config.toml
num_hidden_layers = 20
n_experts = 64
experts_per_token = 2
d_expert = 64
hidden_act = "swiglu"
moe_layers = [0, 1, 2, 3, 4, 5, 6, 7, 8, 9, 10, 11, 12, 13, 14, 15, 16, 17, 18, 19]
normalize_top_k = true
balance_loss = 0.00818
lr_router = 0.000559
norm = "rmsnorm"
optimizer = "muon"
max_grad_norm = 0.5
batch_tokens = [131072, 262144, 524288]
max_seq_len = 384
dataset = "wikipedia_en"
Below are experts of layer 4 (counted from 0) of a mixture-of-experts language model. Rows are named router (the router's row for the expert), down (a neuron's output weights, with its number) and show model dimensions 96-191. Each number is 128 + 32 x the weight over its row's rms, rounded and kept within 0 to 255. Numbers have three digits each.
After each expert's rows: "comes before" lists some tokens at least twice as common just after its tokens as in all text. This comes from a sample of Wikipedia text that the model never trained on. Tokens count by the router's weight.

# expert 35
router:140143167094136177155211169111150170058159103189149130120169147128077131093156111096111182152112092103160153075122151160130150163076154128098149105132142117171157134101108186142109130126162087090089075104071112098107167105105148153163157121071187165082114168110135146093116074111093141100
down0:177105105187129085117103136165177137119134146143107098077100117111174114163155093153130136083162077158170178141067129154229107154092103132132114176081125146158110094111106086104139110130145082162138156155161168113130152107105109087182143143110186129144164174134080141100170114155163136100
comes before: "\n", "\n\n", " ·", " MP", " JP", " Player |"

# expert 14
router:179138147117067095164105080128106120136073096127109154118118143118120147143147147084111103058175146105125106109100121153121123159145099169085125129116095137075139140095112172149124161100090117146102079137170122156083072146104094157102088145113097098208138059111135168194081120135172134098
down0:104145103131136165194129096156158025101147059196149118146142150122190176096157140125187119087095169143127159108149059161088156142124112121086180082122123178158148143149103158156158167141147139117159122198121175152099091130122095085125126124145080177114135106082142165149074144162143050095
comes before: "1", "2", "0", "3", "4", "5"

# expert 50
router:097171136140097135174086177148084093190040151073118130112086120124116167171177152110191151146121138179090085109110088170086134124121111126094133183090151190085105099166171111135126163127113166111176110095096118123126103141126133126090123172135109118181073131129136103146166144134162125147
down0:160103142091128191055123143112163143097151132096065076160165122121138172170066125074154204147151143125152157128144111152122153145155111141103184166113121148125156130109088079092127103154135164116097132093127081131157169113131133080109144108151094128128115136076139124141147137199114142121
comes before: " | ", ".", " |", ", ", ",", "′"

# expert 24
router:145106105122095101132141122165154133116059124149095131154084079180174113156085167105119127128160085112092154112124126123152081125203125142133115123138144089095087169122132197156145181128118105128178102105119087188152173166112121139080073153151126190160088109147122058057101081082149159114
down0:137077160142094099109111168169118184144089213167122110126131104092086102110168153084118126133088131111154160134154132090160137145122131134143093095166087142179135116122146119122153191089144169153093148102088130118103122117122145117143155104189088137143153146167155177061077200121086193111
comes before: "\n\n", " The", "The", "=", "==", "==="

# expert 23
router:178159115210068099116101089106134150140160149141138152216175158152095111081096083122120126092136110110103126120105135118161158168108078132074108146137115128118098140174110134052094143101130159082134138125116164152087133169162166120101107164106144158099184072107111087136092159116131127170
down0:148195051200145094101117118126125171153097087058131143167089126111092146086139153164125166145102131125118156140142131134168167114163126110122125119107138114147136138130193088111129147113214118072157114120100127178083116130183134136155113141130141136161201090121084129112182181140127124108
comes before: "-", "| ", "|", "The", "- ", "- M"

# expert 30
router:146137091122100109190115114184106081198070141104098165191132137141089096103138151123178146123144102130109074136124088093174094060157149122090099186115137153113115152139178120086096126109152117147162151115161181155089062142153151109106060157118102182208141104141145081106101080143125122133
down0:165085114095182129162200077124148133164135165154154094073190124133138096203142101117135154168113110116106123126177160123155125111099099087123183113131116113051082122106166118097087114126097127131069130071120122108185161144082091125147083166107092107141170144106105146192100159124087110097
comes before: "–", ")", ".", " | ", " |", ","

# expert 44
router:113154055096149139129140112122162113112118151149174087121171138175150157182116115153207132137119170125132163074141134123112117063100113153126119125078091173136181167140055113099182142183104124050117149136074118098158090139100124146092052094141160174129077129093170094107110138157185174098
down0:180117151175115124137123171119138129142168169126118099180083049083082116112149150083077160105139128138155165075110067164147154121117190086156131126141119099151136093138129070154096135085191129148132093187094074122121087088048136094174134189161177126124087124092142110096138133122107122110
comes before: " | ", "–", ".", " |", "; ", "/"

# expert 57
router:161129105045081175119093105107173151150155161085142121117206146159109146101124177151092120171139167106179103119094123115147086045130158144132128188139040094172112164161141107133097088149132118139098118162150091098160130146120145147158137088163148108105115118164151157194110102101153162153
down0:128126112104118156101142116149125084128112136188113075138156138139174136153101103119132090127125098077165142075116186166174113168117119173111115148174125131153105147171113101062120098069055147154118183149169145159098192111087097111127184113079148124118115123108111149127106155123106163102
comes before: "\n\n", " The", " He", "\n", " In ", " It"

# expert 53
router:102116163169173108136140136097100188134123064138139153122115131081106107149140161089124090116117067086147128081121143136071111074119107176061094122184166153066150180068135102189180095093180167125118113088065066132141158136112162197138133168166124175141108133074086123167124076122139150137
down0:165056164139136193151117110160064150100113167133126123109137068128109127144116094147129177156111099122182159083168103084128116172124141139148032126145193111181150151107126129209188143140141151073106100149162140148072135154106134115171168161166118088147137100159148150115105136116131164184
comes before: "\n", "\n\n", " |  | ", "}", "$", " \""

# expert 51
router:118181145080171102169071175084165147085152103124090091104073109151156115125154164133134123074152182118158160191183118104126097174152150177109140133141076079157151096140171143154180152086185137123141154110087157152105174142113095179137136103100159138106133160152112130101132142152113130184
down0:098148166132113154104076133144120181122101150154097129154039140182098082069119107106134124091185175083126144154121156165118099139116127178140125097143062128150074119151175076172145118113126127146171115142119109161115171113090139123106097079108131132134141137136176153164136046117140128105
comes before: "1", "0", "2", "3", "4", "5"

# expert 25
router:130153092081186104096086143121171128156058094061170169117128080098104095118124103090084170158084098106160153129148145112111189152083146132190167088128111145118103136125122179155084160174156121137146169063092165146145159136120141175102095124103121128138139128093101178122130137183114125161
down0:142104124117086106120148106142130153135092160099150120139162130099144195153061122124133122116089114102188188100161099143117118136103121105138112141153204124084139149105075112121066115110113179103122145128101107156155137142134128055105151138146094192102031101120154041116099195115148126117
comes before: "| ", "|", "-", "- ", "|  |", "- M"

# expert 12
router:130102127140132132151151120182132110113134114147134090107095136148118133201090133152125088147153148109168086126133126132134113139154129146170140211072167155141113143142133083108170120147154148078143144098147066124075079147142097155097150097160109129106107173123116096159047157135112092119
down0:142184131130129115109103080118160083118132159164128141184110064182108104045129082138077136055099063143107098104135114087096141130185116125138089096123152108181113151094139173119109150125184129162160196099139139152131126114126070110119115173136179080149121089133153159180156141078142124154
comes before: " of", ".", "\n", " and", " in", " of the"